From a checkpoint of a small mixture-of-experts model trained on Wikipedia: 19M parameters, a variant of Adam for the experts.
Below are experts of layer 4 (counted from 0) of a mixture-of-experts language model. Rows are named router (the router's row for the expert), up (a neuron's input weights, with its number) and show model dimensions 0-127. Each number is 50 + 10 x the weight over its row's rms, rounded and kept within 0 to 99.
After each expert's rows: a language model's description of what the expert responds to. This comes from a sample of Wikipedia text that the model never trained on.

# expert 17
router:44 49 51 52 59 29 52 46 42 52 54 71 64 38 28 39 56 42 46 53 50 52 44 59 45 38 48 68 37 34 55 55 73 61 59 52 61 62 60 56 54 37 47 49 32 53 37 47 49 46 44 43 43 61 52 35 57 55 57 43 74 44 43 60 54 55 48 35 46 31 53 27 52 42 45 54 51 46 68 41 61 64 49 45 54 56 60 59 58 63 48 28 32 44 56 37 44 55 53 64 50 53 53 48 48 60 61 51 46 52 32 31 62 60 58 37 60 32 56 55 62 60 48 49 66 59 51 57
up0:49 38 52 44 53 31 45 38 44 46 50 51 52 67 33 56 54 42 49 64 43 46 56 59 38 30 69 44 52 56 48 51 89 63 45 59 42 44 42 58 61 52 39 36 49 56 34 63 46 50 54 49 50 47 67 36 62 73 60 50 53 50 46 49 40 43 58 48 30 56 39 67 42 48 44 45 64 33 48 45 49 36 58 59 64 32 62 50 50 45 48 31 46 49 54 44 61 47 48 50 47 45 57 56 45 46 61 58 36 41 37 43 53 46 38 52 48 45 64 60 72 57 61 68 41 46 53 52
up1:64 49 69 50 33 41 59 26 49 46 61 48 60 42 42 69 58 58 55 64 46 47 49 41 58 49 59 68 55 43 68 66 48 42 22 53 35 42 58 60 58 40 31 58 50 47 62 26 55 63 58 42 38 53 52 44 60 36 55 62 42 54 59 61 51 66 63 52 52 39 55 40 53 50 63 61 57 48 51 48 51 50 46 54 59 36 62 71 41 55 60 46 47 63 41 42 61 60 46 45 56 29 48 45 40 49 52 50 60 32 25 34 49 51 49 47 49 47 48 43 54 60 48 55 43 40 52 44
up2:60 54 59 55 41 54 44 40 67 47 41 53 58 38 49 59 59 61 60 49 54 53 54 29 47 24 58 65 58 72 44 37 41 51 55 46 55 58 47 54 55 37 55 52 40 63 65 42 68 49 43 52 32 54 56 71 55 41 45 34 57 61 42 61 49 30 40 41 40 39 47 44 56 46 53 46 57 51 48 47 51 51 46 61 50 58 73 46 32 59 67 30 51 47 49 45 59 45 47 68 53 48 56 62 74 48 54 34 44 61 59 40 59 41 42 38 34 53 38 55 47 63 45 42 62 61 43 61
up3:48 51 59 49 54 42 63 59 58 50 57 44 44 43 24 34 37 48 64 54 55 62 64 48 43 34 46 69 62 61 58 54 50 52 61 42 51 51 48 52 68 46 48 44 46 55 58 48 38 44 50 64 49 57 52 48 52 60 49 52 37 31 61 45 57 36 49 59 45 48 45 41 27 52 34 53 43 29 44 50 60 56 58 42 68 43 58 56 56 53 36 38 21 30 76 47 41 50 53 56 57 52 52 43 59 52 52 30 64 52 53 72 65 40 63 55 53 41 51 38 49 41 56 66 61 52 54 50
up4:49 39 41 59 67 45 54 34 57 54 48 58 54 44 41 34 57 57 40 45 33 44 42 63 41 50 43 42 24 58 56 44 61 53 78 84 57 45 53 38 54 51 43 35 56 51 50 44 43 41 40 47 38 59 51 68 58 68 51 42 55 46 50 54 59 44 50 44 51 63 56 56 66 53 58 48 46 52 58 64 64 48 51 64 40 63 51 27 46 51 48 46 52 36 56 36 45 56 51 66 63 53 39 38 52 71 59 39 49 57 39 37 52 38 47 55 54 44 32 40 59 56 47 39 60 58 59 37
Description: Prepositions like by, for, of, with following a noun or verb in business, legal and institutional prose, e.g. sold for, passing by, stages of.

# expert 20
router:40 50 48 53 50 45 60 33 36 63 47 53 38 44 42 44 52 57 54 54 57 60 37 61 48 48 46 56 44 39 76 73 50 57 57 65 53 76 57 56 48 47 61 32 48 56 52 52 66 47 53 43 54 49 46 37 55 45 51 42 55 42 41 55 51 40 57 33 33 38 38 50 62 38 64 46 50 45 51 45 62 50 56 58 58 36 66 64 51 44 53 35 41 45 56 41 40 65 35 73 49 49 31 55 54 48 61 38 49 48 56 48 56 57 63 41 46 26 45 46 52 51 61 60 68 73 70 50
up0:40 45 63 47 41 40 49 41 32 62 52 45 50 40 34 58 51 51 53 51 52 43 64 60 38 46 54 49 68 31 69 66 50 68 41 51 47 52 36 54 71 42 56 64 31 38 55 57 52 50 40 36 33 34 40 36 54 46 48 72 58 48 53 43 52 53 63 52 52 42 30 55 48 50 60 50 58 49 51 52 44 55 47 29 63 59 55 52 52 50 47 64 55 55 62 46 53 29 44 53 58 53 34 46 57 52 69 69 50 59 41 40 73 33 47 50 62 34 43 60 58 39 59 54 56 48 47 42
up1:48 60 57 60 44 51 58 49 55 35 48 48 66 53 42 63 51 53 50 30 55 49 43 45 57 37 28 49 40 53 63 66 39 54 64 57 43 55 50 64 72 53 55 25 54 46 56 39 56 59 37 43 53 37 50 36 63 39 28 46 39 52 51 66 41 61 69 50 40 39 66 50 67 46 49 53 48 43 63 31 46 51 54 61 65 35 57 57 40 49 49 44 48 72 54 48 37 52 40 65 44 44 48 58 47 45 58 32 52 56 48 32 66 59 61 44 46 40 52 49 37 50 51 62 42 51 52 71
up2:43 61 47 59 61 38 59 45 70 44 40 75 56 56 49 37 46 43 45 53 49 41 51 36 40 17 58 63 37 47 46 27 61 66 54 49 50 52 49 45 50 49 55 54 38 65 43 40 37 64 62 41 69 58 49 55 45 53 46 31 49 54 49 63 54 65 38 44 31 45 51 38 55 25 39 42 48 39 67 53 50 43 45 50 57 46 61 57 50 53 48 47 40 54 74 45 51 51 50 49 45 59 60 43 52 57 53 57 48 62 54 50 55 45 42 52 39 38 53 45 64 62 28 71 46 44 55 57
up3:50 49 38 63 43 49 58 53 33 43 51 48 51 46 35 64 49 58 56 54 67 45 40 45 55 43 59 48 27 43 60 44 45 60 65 60 31 54 54 59 63 39 21 36 54 58 46 39 62 54 22 57 42 59 63 56 76 39 44 50 29 61 43 62 51 60 51 46 44 56 53 41 36 59 50 54 32 56 39 60 55 65 55 50 50 44 56 49 69 49 48 47 42 53 57 47 35 54 47 54 47 39 52 58 61 57 54 61 53 50 58 63 34 62 61 33 43 36 62 50 36 60 50 57 52 47 40 52
up4:34 50 57 57 40 63 37 52 32 54 49 56 42 53 48 48 48 41 42 41 65 54 46 43 59 56 41 63 35 41 66 62 58 49 63 53 57 57 40 60 41 43 62 56 34 37 47 50 51 52 35 42 44 48 45 55 31 68 53 63 49 46 43 61 38 43 54 52 32 37 50 51 49 18 40 62 54 46 33 60 49 27 35 48 55 46 46 47 66 49 52 34 49 63 58 43 51 50 46 63 47 67 67 47 50 71 50 71 55 55 63 54 43 46 43 64 54 35 53 62 58 43 46 41 50 48 68 52
Description: Family and social role nouns like son, father, daughter, king, friend, plus stray byte pieces inside Chinese, Japanese or Bengali script.

# expert 1
router:62 61 40 59 49 51 55 40 52 59 49 73 36 43 52 48 50 49 47 50 46 54 27 60 49 41 55 59 53 44 61 74 60 69 62 54 53 46 50 35 54 54 49 40 45 29 55 65 50 46 66 45 30 44 39 52 68 42 39 56 45 33 58 52 52 58 52 52 47 35 48 34 47 47 47 56 54 26 57 26 64 45 52 40 66 48 48 49 66 48 59 42 55 59 51 43 50 67 37 51 53 54 52 65 58 54 61 41 59 72 43 50 41 53 51 39 57 21 47 49 43 57 48 52 59 58 62 53
up3:58 49 34 53 28 37 38 58 51 50 68 48 61 53 51 52 58 55 37 54 52 56 66 32 47 51 69 51 58 36 53 48 48 50 53 61 51 42 57 41 41 49 48 45 56 75 55 49 40 39 59 51 42 63 59 41 58 52 58 40 42 42 64 42 30 23 50 51 44 57 30 45 56 61 54 68 41 82 49 48 57 39 53 62 48 48 55 41 53 53 43 52 40 56 43 49 48 66 59 35 51 52 43 70 64 59 53 37 64 43 38 32 54 43 60 49 42 52 51 46 39 50 46 36 68 57 53 45
up4:53 57 42 59 37 50 70 34 51 57 46 35 38 46 43 50 50 58 34 45 61 54 56 73 61 39 33 64 41 66 53 53 60 79 50 44 47 47 62 65 48 50 62 43 53 42 41 54 33 58 46 44 52 57 35 53 49 44 25 62 39 38 49 62 58 61 55 61 45 56 37 44 61 37 31 67 48 53 52 46 56 47 57 37 64 44 48 55 45 31 47 47 38 34 60 44 29 58 58 54 53 49 63 38 49 52 50 61 47 51 46 46 50 53 41 44 54 48 53 60 64 40 49 33 63 65 59 49
up5:55 48 47 48 56 53 40 43 60 51 41 48 48 57 38 46 49 49 50 45 78 40 27 60 28 45 51 52 43 49 49 65 38 60 50 53 57 41 40 62 60 58 32 48 38 48 44 50 66 49 38 60 51 69 59 56 53 53 49 47 54 46 55 48 40 50 47 52 64 35 66 45 54 58 43 57 53 47 60 41 46 52 54 69 48 26 46 42 57 52 58 36 56 52 53 46 46 78 41 74 54 36 49 25 28 61 55 45 54 53 42 61 48 63 56 60 53 43 43 71 53 69 46 37 53 64 42 49
up6:57 51 32 52 50 46 42 48 58 53 56 49 42 42 54 60 35 62 62 46 48 64 34 40 32 49 50 59 57 28 59 49 52 59 65 43 43 45 26 44 66 57 45 62 33 58 45 59 47 45 54 36 42 54 54 46 57 56 49 38 58 50 57 57 44 32 62 63 64 55 60 42 76 26 52 56 52 46 57 42 54 38 32 46 54 47 63 50 64 55 57 53 60 70 57 42 40 51 48 51 55 54 57 48 40 50 52 26 61 60 32 58 50 42 58 47 47 35 46 50 44 74 46 43 47 28 43 53
up7:56 77 42 67 45 54 54 53 38 60 55 65 43 46 44 57 54 50 48 42 46 54 43 57 42 49 36 69 63 60 53 59 60 51 62 56 49 60 48 42 51 45 50 42 36 42 47 57 48 45 27 45 27 42 39 58 61 31 60 50 51 39 69 53 43 58 50 50 34 36 47 51 60 51 40 79 48 47 67 38 53 59 44 46 49 33 58 51 57 52 47 57 55 52 52 29 42 51 40 56 60 37 52 42 69 46 50 47 61 72 49 48 45 63 47 51 57 37 35 35 42 52 55 56 79 52 57 49
Description: Word-internal pieces like her, ain, un, ear, ft, plus short adjectives good, hard, difficult, poor; e.g. shep-her-d, La-un-ched, rain.

# expert 7
router:55 50 35 73 24 38 62 53 44 57 60 60 63 44 56 60 67 66 47 53 47 40 57 63 37 38 49 48 53 49 63 54 45 51 45 43 56 54 47 47 48 51 33 49 41 52 36 38 78 25 56 39 36 45 71 51 54 54 39 55 61 40 52 52 51 44 52 47 39 49 39 46 51 34 45 60 49 45 49 42 52 62 53 43 56 50 56 60 47 45 58 58 50 52 64 33 52 55 17 67 65 53 43 49 62 61 64 60 57 62 44 47 57 34 37 47 56 31 49 41 52 58 55 58 45 54 53 60
up1:24 52 43 40 55 41 66 37 45 50 39 64 62 54 45 48 70 61 41 54 53 47 46 47 41 61 51 71 45 51 57 65 52 55 63 41 49 57 40 54 52 52 53 47 56 39 54 44 58 58 52 59 39 33 55 53 46 50 55 51 65 46 54 70 42 58 54 27 47 48 39 49 50 54 36 61 58 37 45 18 51 42 30 42 41 54 57 64 46 52 63 43 39 62 52 48 56 45 31 55 64 60 58 55 39 65 58 46 57 57 57 33 55 40 50 22 64 44 45 32 62 50 55 57 45 54 50 53
up2:53 45 51 48 46 49 41 35 40 45 49 67 48 51 42 61 41 57 35 61 42 61 34 51 48 41 62 54 52 47 66 74 55 52 62 51 64 53 50 43 61 32 43 50 30 57 56 55 57 54 60 51 51 57 47 57 65 45 38 22 63 43 49 40 37 55 41 36 41 57 41 41 60 38 56 56 55 69 67 48 49 54 45 52 47 43 52 55 47 45 48 35 68 53 67 39 55 41 54 65 65 50 49 32 31 62 65 42 44 35 37 60 50 39 57 40 61 59 58 47 72 66 39 49 57 48 48 45
up3:53 48 47 58 41 39 44 51 45 40 46 57 36 55 48 63 51 39 43 37 65 58 61 49 49 48 35 76 59 26 52 40 51 47 53 72 32 55 52 68 55 33 44 50 44 60 55 53 37 42 41 58 54 38 43 48 52 53 71 61 50 53 61 60 56 61 49 70 58 52 49 49 42 53 65 62 51 46 38 43 48 45 62 61 55 60 41 56 57 64 38 58 77 39 56 50 35 59 42 45 39 48 45 50 51 67 43 42 74 64 54 43 53 41 57 39 40 48 59 39 45 27 46 48 56 61 56 37
up4:66 65 63 51 53 45 73 46 56 66 62 63 47 60 47 44 43 46 56 44 45 46 51 51 51 29 37 44 36 39 48 45 50 59 68 56 45 59 42 63 70 63 34 64 57 42 56 39 51 47 29 42 51 49 45 32 44 58 45 56 41 62 34 45 61 59 46 48 36 46 48 66 55 39 68 52 55 44 78 49 59 41 59 71 53 41 44 61 52 40 50 59 32 62 54 47 51 56 46 47 62 50 52 34 55 47 61 49 37 48 54 70 47 47 46 44 30 39 36 39 46 58 53 48 54 39 57 51
up5:51 56 60 53 36 40 56 46 46 36 59 48 45 35 51 50 35 39 46 51 56 58 47 66 51 41 44 64 54 41 53 54 35 51 55 57 58 64 60 55 58 46 44 26 47 43 40 40 66 47 25 56 51 56 42 52 53 54 57 65 46 49 30 54 60 49 50 76 49 55 52 53 38 62 55 56 54 53 49 36 53 41 39 51 49 47 56 56 57 40 59 55 82 63 49 48 51 43 51 79 48 56 54 22 40 53 54 44 39 62 33 65 58 54 35 40 52 66 40 44 52 55 54 42 59 33 40 53
Description: First pieces of Spanish, Italian and Portuguese place, club and personal names, often after de: El, La, Sant, Mar, Gran.

# expert 27
router:58 33 34 71 45 41 45 55 47 38 60 72 59 52 43 43 53 45 45 56 69 43 52 47 57 34 54 51 41 48 67 55 47 68 46 64 42 49 56 56 69 47 37 50 51 56 51 44 43 35 45 48 62 50 64 41 68 50 50 49 58 51 57 60 41 33 59 49 45 46 41 46 54 33 54 70 53 30 54 48 55 54 49 53 65 50 59 58 37 45 37 39 40 61 53 27 51 60 20 59 60 40 52 56 41 71 60 59 55 48 32 55 57 44 45 46 56 52 55 59 74 49 37 43 52 57 49 54
up1:59 38 57 56 42 60 49 40 45 34 54 65 53 72 44 51 55 73 76 55 45 55 42 47 47 49 48 55 62 42 49 60 62 55 50 51 48 38 59 50 64 36 39 58 68 40 57 22 48 44 54 52 50 48 40 44 48 57 47 31 60 48 53 63 43 54 49 48 42 52 57 50 44 42 52 71 55 40 62 49 47 44 44 48 55 52 71 59 48 57 50 60 47 58 39 39 42 59 23 54 50 44 51 35 39 72 58 45 59 63 24 42 63 35 55 39 53 54 32 63 49 45 46 45 50 36 52 56
up2:45 50 48 57 49 57 41 29 45 39 51 62 58 55 54 56 51 64 37 34 42 53 33 52 35 51 53 57 62 48 61 49 47 55 43 39 37 45 46 52 63 52 36 80 59 61 58 49 43 38 42 55 55 63 65 60 54 44 36 36 80 49 49 47 39 66 55 45 45 41 56 40 48 29 67 58 40 53 57 53 51 64 58 45 44 53 68 52 35 61 65 40 52 56 48 45 61 59 42 59 64 49 50 55 52 44 69 58 50 39 36 53 57 38 47 34 57 27 52 54 64 63 52 34 51 45 41 50
up3:53 59 32 72 66 44 47 59 55 33 40 65 49 62 43 52 52 49 75 64 46 54 53 38 49 47 56 47 41 43 38 50 59 38 71 49 58 60 44 61 44 57 40 58 50 55 52 55 55 27 61 47 45 57 48 45 63 43 58 40 45 52 63 46 40 41 40 68 50 53 44 32 39 42 43 83 50 31 47 49 48 61 44 46 45 42 59 53 36 50 57 63 65 43 50 44 47 42 41 48 53 42 43 46 43 58 65 56 47 62 52 46 63 46 58 64 52 28 37 58 70 61 62 53 46 66 43 45
up4:56 26 50 40 52 44 44 49 77 44 41 30 43 58 46 63 46 43 46 46 36 44 41 49 54 51 41 48 54 72 50 48 63 40 76 55 38 64 44 56 47 53 47 70 61 52 43 42 46 53 51 43 50 50 50 53 57 44 61 60 56 48 49 41 39 64 50 52 76 60 44 37 65 36 52 53 40 61 52 30 63 63 41 58 59 49 64 60 47 64 37 31 62 56 41 19 53 53 40 52 56 49 44 51 68 52 66 48 52 56 36 43 55 49 48 51 50 51 40 61 61 64 52 50 46 56 43 48
up5:57 39 37 45 54 56 25 36 37 46 34 36 46 33 57 49 51 46 59 37 42 71 50 56 52 67 36 46 61 43 66 54 52 64 51 29 58 45 37 56 81 42 47 56 58 57 51 43 57 32 47 43 46 59 50 65 39 47 44 44 47 57 39 56 42 52 49 62 49 47 47 56 43 39 63 54 64 38 60 56 52 51 45 50 50 49 59 62 50 52 67 47 55 55 51 40 43 67 51 75 46 57 44 52 50 53 49 33 60 45 33 54 48 58 64 57 57 57 44 63 47 64 38 30 33 31 48 55
Description: A single capital letter beginning a surname or place name after a first name or comma, such as L in Livingston, R in Rica.

# expert 48
router:52 52 56 67 55 27 68 49 50 56 55 51 48 57 57 46 50 51 48 53 59 51 39 46 49 33 46 63 38 37 65 52 59 52 60 60 46 68 60 44 42 44 59 49 61 46 49 62 41 40 53 40 47 58 33 33 77 57 36 35 39 38 62 52 55 41 66 49 36 29 52 43 47 43 61 61 51 40 47 40 58 36 66 43 53 47 63 56 49 49 46 40 36 64 41 44 39 64 36 56 55 39 49 63 47 61 68 65 77 60 43 52 44 61 49 42 52 43 46 54 50 35 36 47 54 59 62 62
up0:50 29 59 42 42 44 55 51 46 36 48 48 60 56 52 20 50 44 60 55 56 54 56 56 54 26 50 61 47 55 64 50 58 50 42 53 56 38 57 51 50 35 49 52 47 48 49 52 39 42 25 41 52 50 40 66 49 48 54 47 53 66 56 69 41 47 58 60 46 53 31 62 51 51 40 48 53 49 51 66 53 47 54 49 78 39 62 55 46 45 51 63 41 58 64 46 48 36 30 72 72 49 51 49 55 59 67 64 37 53 39 43 60 41 43 55 44 36 46 50 47 39 41 52 53 31 54 74
up1:41 56 48 50 40 46 63 39 59 37 58 41 47 40 46 52 57 47 56 55 50 62 47 53 53 52 43 57 25 28 61 64 57 45 49 49 63 43 51 47 55 59 47 57 70 47 49 34 50 46 59 45 51 70 61 59 61 56 41 61 41 46 55 59 51 48 61 36 38 39 55 42 40 53 70 70 44 47 64 68 47 30 53 71 40 43 48 47 48 38 51 48 43 62 54 51 55 58 39 76 58 27 52 37 37 48 64 47 58 53 43 49 58 56 56 45 66 51 62 39 35 64 26 40 50 40 48 49
up2:54 33 49 73 46 52 50 48 66 48 56 60 47 37 38 64 43 54 62 40 41 48 37 54 43 44 43 62 52 54 48 52 48 46 36 55 50 41 51 52 61 54 42 52 62 61 63 53 43 41 58 48 42 54 58 51 72 48 50 40 61 45 62 58 59 74 40 57 60 51 45 67 52 28 55 30 71 34 65 52 52 50 47 70 50 33 57 51 37 53 58 23 42 38 61 48 60 43 53 42 48 54 53 52 30 58 51 46 60 44 47 59 53 41 36 35 50 45 33 57 48 58 44 26 42 45 41 52
up3:62 40 26 61 40 22 64 61 39 51 62 51 57 75 41 70 61 63 54 53 57 42 63 46 62 53 41 53 47 60 71 50 63 54 44 49 52 66 59 52 56 57 45 38 40 50 46 52 40 40 49 55 26 36 47 52 69 65 52 48 47 29 65 62 46 52 50 52 39 43 36 48 47 46 54 74 48 55 49 69 50 47 40 37 56 45 50 39 41 56 44 57 37 43 48 47 54 60 55 33 67 44 56 32 39 58 42 43 64 51 48 56 47 39 53 42 57 40 49 52 39 45 49 48 52 53 52 45
up4:48 57 45 53 58 48 52 36 39 55 41 49 43 62 42 61 52 54 57 50 33 29 37 47 53 41 49 75 39 39 51 46 72 43 58 59 56 63 35 46 38 47 51 52 38 21 57 48 45 54 53 33 52 48 50 42 70 52 49 59 56 33 57 45 58 48 49 42 27 45 49 43 47 60 31 61 60 58 58 60 57 55 55 46 46 42 44 48 65 60 43 48 45 52 69 50 49 48 51 58 61 67 65 29 58 49 53 45 66 56 61 61 46 54 37 43 70 36 34 62 39 41 45 59 42 47 42 56
Description: English first names and surname endings in lists of people, including initials' periods, such as James, J., Sher-man, McCask-ill.

# expert 56
router:64 47 43 74 39 42 63 38 59 54 47 38 57 44 55 32 69 38 56 48 49 56 54 54 46 30 45 50 47 45 49 55 55 61 64 41 34 76 34 54 60 43 42 58 38 47 52 50 55 43 48 65 32 50 54 54 48 70 44 47 50 57 48 39 62 54 70 50 39 45 38 39 64 58 45 50 57 46 56 62 52 47 66 55 51 44 73 48 47 62 68 30 41 58 55 36 42 43 39 46 45 55 40 47 65 49 66 43 63 58 49 35 61 59 48 41 61 55 43 44 50 60 26 52 55 55 54 54
up0:58 55 50 52 51 51 68 59 51 61 54 59 65 58 42 45 58 43 51 26 49 47 53 64 78 42 58 55 55 47 48 49 55 30 44 51 63 58 29 70 45 42 53 63 53 43 70 33 48 62 30 58 40 54 51 37 55 45 49 62 58 55 53 39 32 43 62 50 62 37 47 47 53 51 23 58 57 50 61 49 43 39 65 58 66 37 63 42 59 50 53 61 58 52 52 38 43 38 36 48 53 63 59 35 52 59 62 53 47 45 58 44 62 46 36 50 50 34 51 49 45 30 41 61 46 57 48 46
up1:59 63 65 64 46 45 63 57 64 59 47 46 33 47 50 73 53 52 64 56 39 58 52 50 45 40 50 60 45 52 58 64 60 50 52 35 36 54 39 35 44 37 43 48 58 48 54 50 40 45 50 48 54 35 59 56 58 52 38 38 36 64 80 42 58 64 51 44 28 33 47 40 60 36 48 52 66 41 46 44 46 51 60 47 64 29 61 66 41 53 41 46 52 46 44 46 35 50 31 62 53 56 39 55 57 47 63 43 54 58 46 45 55 74 46 38 65 45 53 42 65 64 58 58 47 43 55 53
up2:52 64 51 49 49 53 63 35 54 46 63 58 39 61 51 47 63 44 75 58 31 53 38 34 21 57 47 53 38 40 48 55 60 41 66 48 45 60 52 46 40 43 51 47 62 57 51 56 49 46 48 56 54 35 58 57 50 52 56 54 53 50 51 81 26 52 37 66 59 41 43 34 44 46 50 45 69 56 37 46 55 64 57 64 55 53 64 61 36 60 54 54 41 42 45 44 40 45 49 53 54 44 63 45 39 48 65 26 48 50 58 46 57 29 43 41 59 54 54 46 61 57 48 49 52 30 39 64
up3:48 51 39 61 47 41 69 39 56 46 69 52 57 54 38 68 53 47 57 48 61 41 57 43 53 42 60 48 51 70 53 76 61 34 59 52 57 49 40 55 40 41 32 46 57 67 56 47 42 42 56 61 46 77 42 54 61 50 44 61 51 49 64 51 43 31 55 70 51 51 30 26 53 47 46 46 37 54 44 40 54 54 49 53 50 44 58 52 73 47 57 45 47 52 49 49 39 47 57 33 48 61 37 65 42 42 54 41 33 53 45 60 42 50 50 53 49 24 65 48 44 58 47 69 43 53 64 50
up4:60 58 51 50 49 38 58 39 62 54 39 60 43 52 52 66 68 59 38 44 57 54 63 64 72 37 49 47 31 63 55 46 46 33 62 70 46 50 51 43 40 38 46 69 40 55 52 42 53 46 50 51 31 45 33 39 47 40 26 45 40 56 60 69 41 50 46 39 49 42 36 53 62 58 53 61 56 59 50 50 63 45 51 63 53 51 57 61 49 47 50 43 41 61 44 40 38 46 44 60 73 46 52 31 58 64 43 59 42 38 44 51 81 60 58 52 48 52 52 60 56 43 40 54 42 49 35 64
Description: Colons and field names in infobox-style lists, such as Postcode district:, Order:, Genus, Born, Synonyms, plus in or into before places.

# expert 19
router:66 42 53 67 52 45 43 56 36 36 53 50 63 63 52 44 54 36 41 55 60 60 41 73 41 40 44 65 42 49 51 67 83 43 68 59 46 55 40 52 50 48 57 42 53 37 46 47 57 38 43 35 50 46 45 44 49 51 48 67 49 48 46 49 56 34 83 49 53 48 42 38 50 51 47 50 46 47 47 60 61 57 53 46 76 43 55 65 47 42 31 49 50 52 50 25 40 61 28 65 53 66 50 39 57 56 45 38 53 56 42 45 56 58 45 59 52 39 42 49 52 48 47 56 53 66 52 45
up1:37 43 50 54 44 42 46 64 68 44 47 56 58 60 34 37 57 60 63 41 59 64 35 54 33 36 47 64 49 59 63 62 39 45 58 54 46 51 66 48 42 47 50 47 72 48 29 32 51 46 63 43 68 46 41 47 54 46 53 66 54 50 57 67 26 58 60 60 52 31 51 55 59 62 53 63 66 45 52 44 47 49 49 53 48 38 56 41 30 35 50 56 45 43 39 51 54 57 47 48 42 49 53 48 37 67 61 43 55 53 37 55 64 61 62 33 42 32 51 31 61 42 50 55 50 42 50 67
up2:61 62 45 50 56 51 55 42 53 48 55 41 50 55 33 48 59 55 49 43 26 67 33 55 49 37 38 66 42 44 52 43 70 47 47 67 44 53 44 60 40 40 49 50 46 48 65 46 56 74 57 40 60 46 51 55 47 53 48 41 44 54 62 50 52 64 51 55 46 46 49 49 45 46 64 55 54 54 41 41 55 30 44 50 56 28 64 48 44 52 43 33 47 58 63 50 70 69 46 65 35 43 55 64 52 55 65 68 46 64 38 35 15 32 45 51 48 43 43 37 56 61 49 36 50 50 47 53
up3:55 42 42 59 51 57 42 45 45 45 72 37 45 55 35 60 65 38 37 55 56 52 61 45 46 42 51 58 47 43 59 38 60 45 50 52 48 47 44 57 74 57 27 64 37 45 42 66 48 56 46 41 32 56 30 31 46 51 61 48 53 40 45 57 41 42 45 65 56 54 50 24 50 57 65 66 41 63 42 53 54 68 45 46 61 38 62 46 52 50 58 56 56 61 48 46 41 64 53 63 62 67 41 34 63 53 51 28 48 46 50 58 61 46 40 53 54 34 46 52 42 58 39 46 41 67 62 47
up4:60 40 41 69 33 61 61 47 56 50 48 66 62 67 58 43 48 36 35 56 56 30 57 54 58 28 55 53 52 28 57 51 56 40 77 70 37 53 42 53 43 47 51 49 35 47 49 74 48 40 36 46 61 47 54 46 56 69 40 57 43 56 49 53 51 44 43 59 43 48 43 56 51 34 45 46 42 44 69 52 64 37 71 64 59 50 50 50 40 52 42 50 52 63 43 32 47 44 46 53 57 55 55 45 44 60 65 48 63 41 46 57 47 34 58 43 48 40 43 63 49 39 42 35 65 47 50 60
up5:72 38 41 58 48 25 60 49 44 40 61 44 52 71 42 54 42 54 48 28 59 51 44 53 51 49 43 62 55 58 47 52 63 39 55 47 50 54 44 49 56 53 41 47 70 50 51 31 31 51 47 58 61 60 41 69 46 51 24 48 46 73 56 39 52 39 69 63 59 49 44 55 65 44 34 43 56 37 61 53 50 56 57 55 65 54 50 59 55 43 59 52 58 59 63 40 45 73 31 57 51 46 45 50 45 46 53 41 60 54 52 58 48 71 41 47 38 48 36 51 59 61 43 27 42 58 53 47
Description: Single letters or short pieces beginning a word, especially n in wasn't, T and N after a sentence break, e.g. Times, Louis, Dennis.

# expert 37
router:44 43 44 76 46 37 73 46 55 44 63 56 56 54 50 45 62 43 41 49 58 42 52 70 38 30 45 59 35 36 61 35 57 51 68 49 54 73 58 55 46 35 56 46 52 60 45 45 50 37 63 43 41 73 41 35 61 53 46 46 57 37 52 60 65 58 56 59 43 39 49 62 44 41 52 57 45 28 70 46 55 57 55 54 63 43 57 59 45 44 45 52 36 56 44 40 40 60 33 59 49 47 32 47 59 64 56 66 66 56 49 54 52 52 48 36 46 41 47 58 55 32 55 39 45 48 48 50
up0:44 39 37 54 54 42 52 55 34 51 65 51 59 46 50 53 63 43 45 42 48 52 51 59 34 40 49 58 40 50 41 47 53 54 42 48 36 52 45 74 33 49 38 38 68 53 38 45 51 55 56 45 51 33 73 39 63 42 55 47 53 48 55 56 29 50 47 51 54 35 41 67 48 64 50 59 43 40 47 56 59 49 36 49 50 59 60 62 50 47 49 65 65 33 55 55 35 34 30 47 67 49 48 58 38 58 68 57 49 56 52 21 55 35 52 46 65 37 47 72 55 42 32 51 58 48 61 53
up1:49 65 41 53 50 39 68 45 60 55 41 51 51 57 37 62 35 45 68 46 47 53 26 45 50 50 42 65 43 52 53 54 53 50 54 65 42 45 49 60 63 36 59 54 65 49 66 24 45 58 49 48 57 49 51 48 72 50 47 52 46 60 46 59 36 57 50 53 33 26 56 57 54 56 57 42 67 32 66 51 50 47 50 67 65 40 56 69 33 40 44 51 48 56 38 49 57 56 36 64 49 36 53 49 35 39 67 31 53 67 36 55 48 52 53 37 56 52 54 48 40 62 43 64 39 42 54 49
up2:52 53 49 37 41 52 56 46 55 41 50 59 41 52 57 51 53 59 58 62 36 43 41 54 52 32 48 67 41 55 65 58 36 56 43 59 52 53 42 58 55 40 44 57 38 46 50 49 69 45 68 45 55 21 61 59 57 38 53 41 68 57 52 62 45 86 44 61 26 38 54 36 53 37 50 35 62 39 45 39 50 63 42 43 64 57 48 76 37 49 48 58 63 51 49 45 55 59 44 49 69 46 45 44 54 56 40 45 55 50 45 38 49 38 46 40 67 35 54 48 48 48 57 59 52 59 45 60
up3:33 38 39 78 46 34 54 49 40 66 44 65 51 61 57 55 42 54 38 49 53 62 48 54 41 38 45 51 43 52 55 54 50 47 46 45 45 64 51 52 54 54 36 46 65 46 42 46 52 55 44 39 50 70 50 66 50 47 42 52 53 65 47 36 60 60 71 34 61 40 40 45 34 39 49 68 42 54 62 50 55 41 56 63 52 44 49 39 47 66 62 69 56 65 66 42 41 67 43 31 37 31 53 40 64 49 50 45 74 60 59 53 38 55 56 46 54 44 51 35 38 40 56 53 42 57 41 47
up4:66 54 63 44 51 49 47 59 49 51 62 58 48 42 37 25 64 43 43 51 55 32 69 50 45 44 39 39 28 51 37 46 39 54 55 58 39 57 52 49 55 68 32 63 38 49 40 55 31 48 42 31 31 59 37 55 62 54 39 55 59 46 58 45 63 44 53 56 54 38 48 45 54 63 61 70 53 46 54 68 61 56 55 50 55 46 60 48 60 44 60 44 21 42 55 46 36 52 56 64 42 49 36 47 65 51 44 54 56 38 61 61 58 60 45 41 52 64 41 53 57 55 41 51 36 66 47 50
Description: Male first names, or their first piece, before a surname in lists, rosters and credits, e.g. Mike, Rob, Josh, Jer(emy), Ell(iott).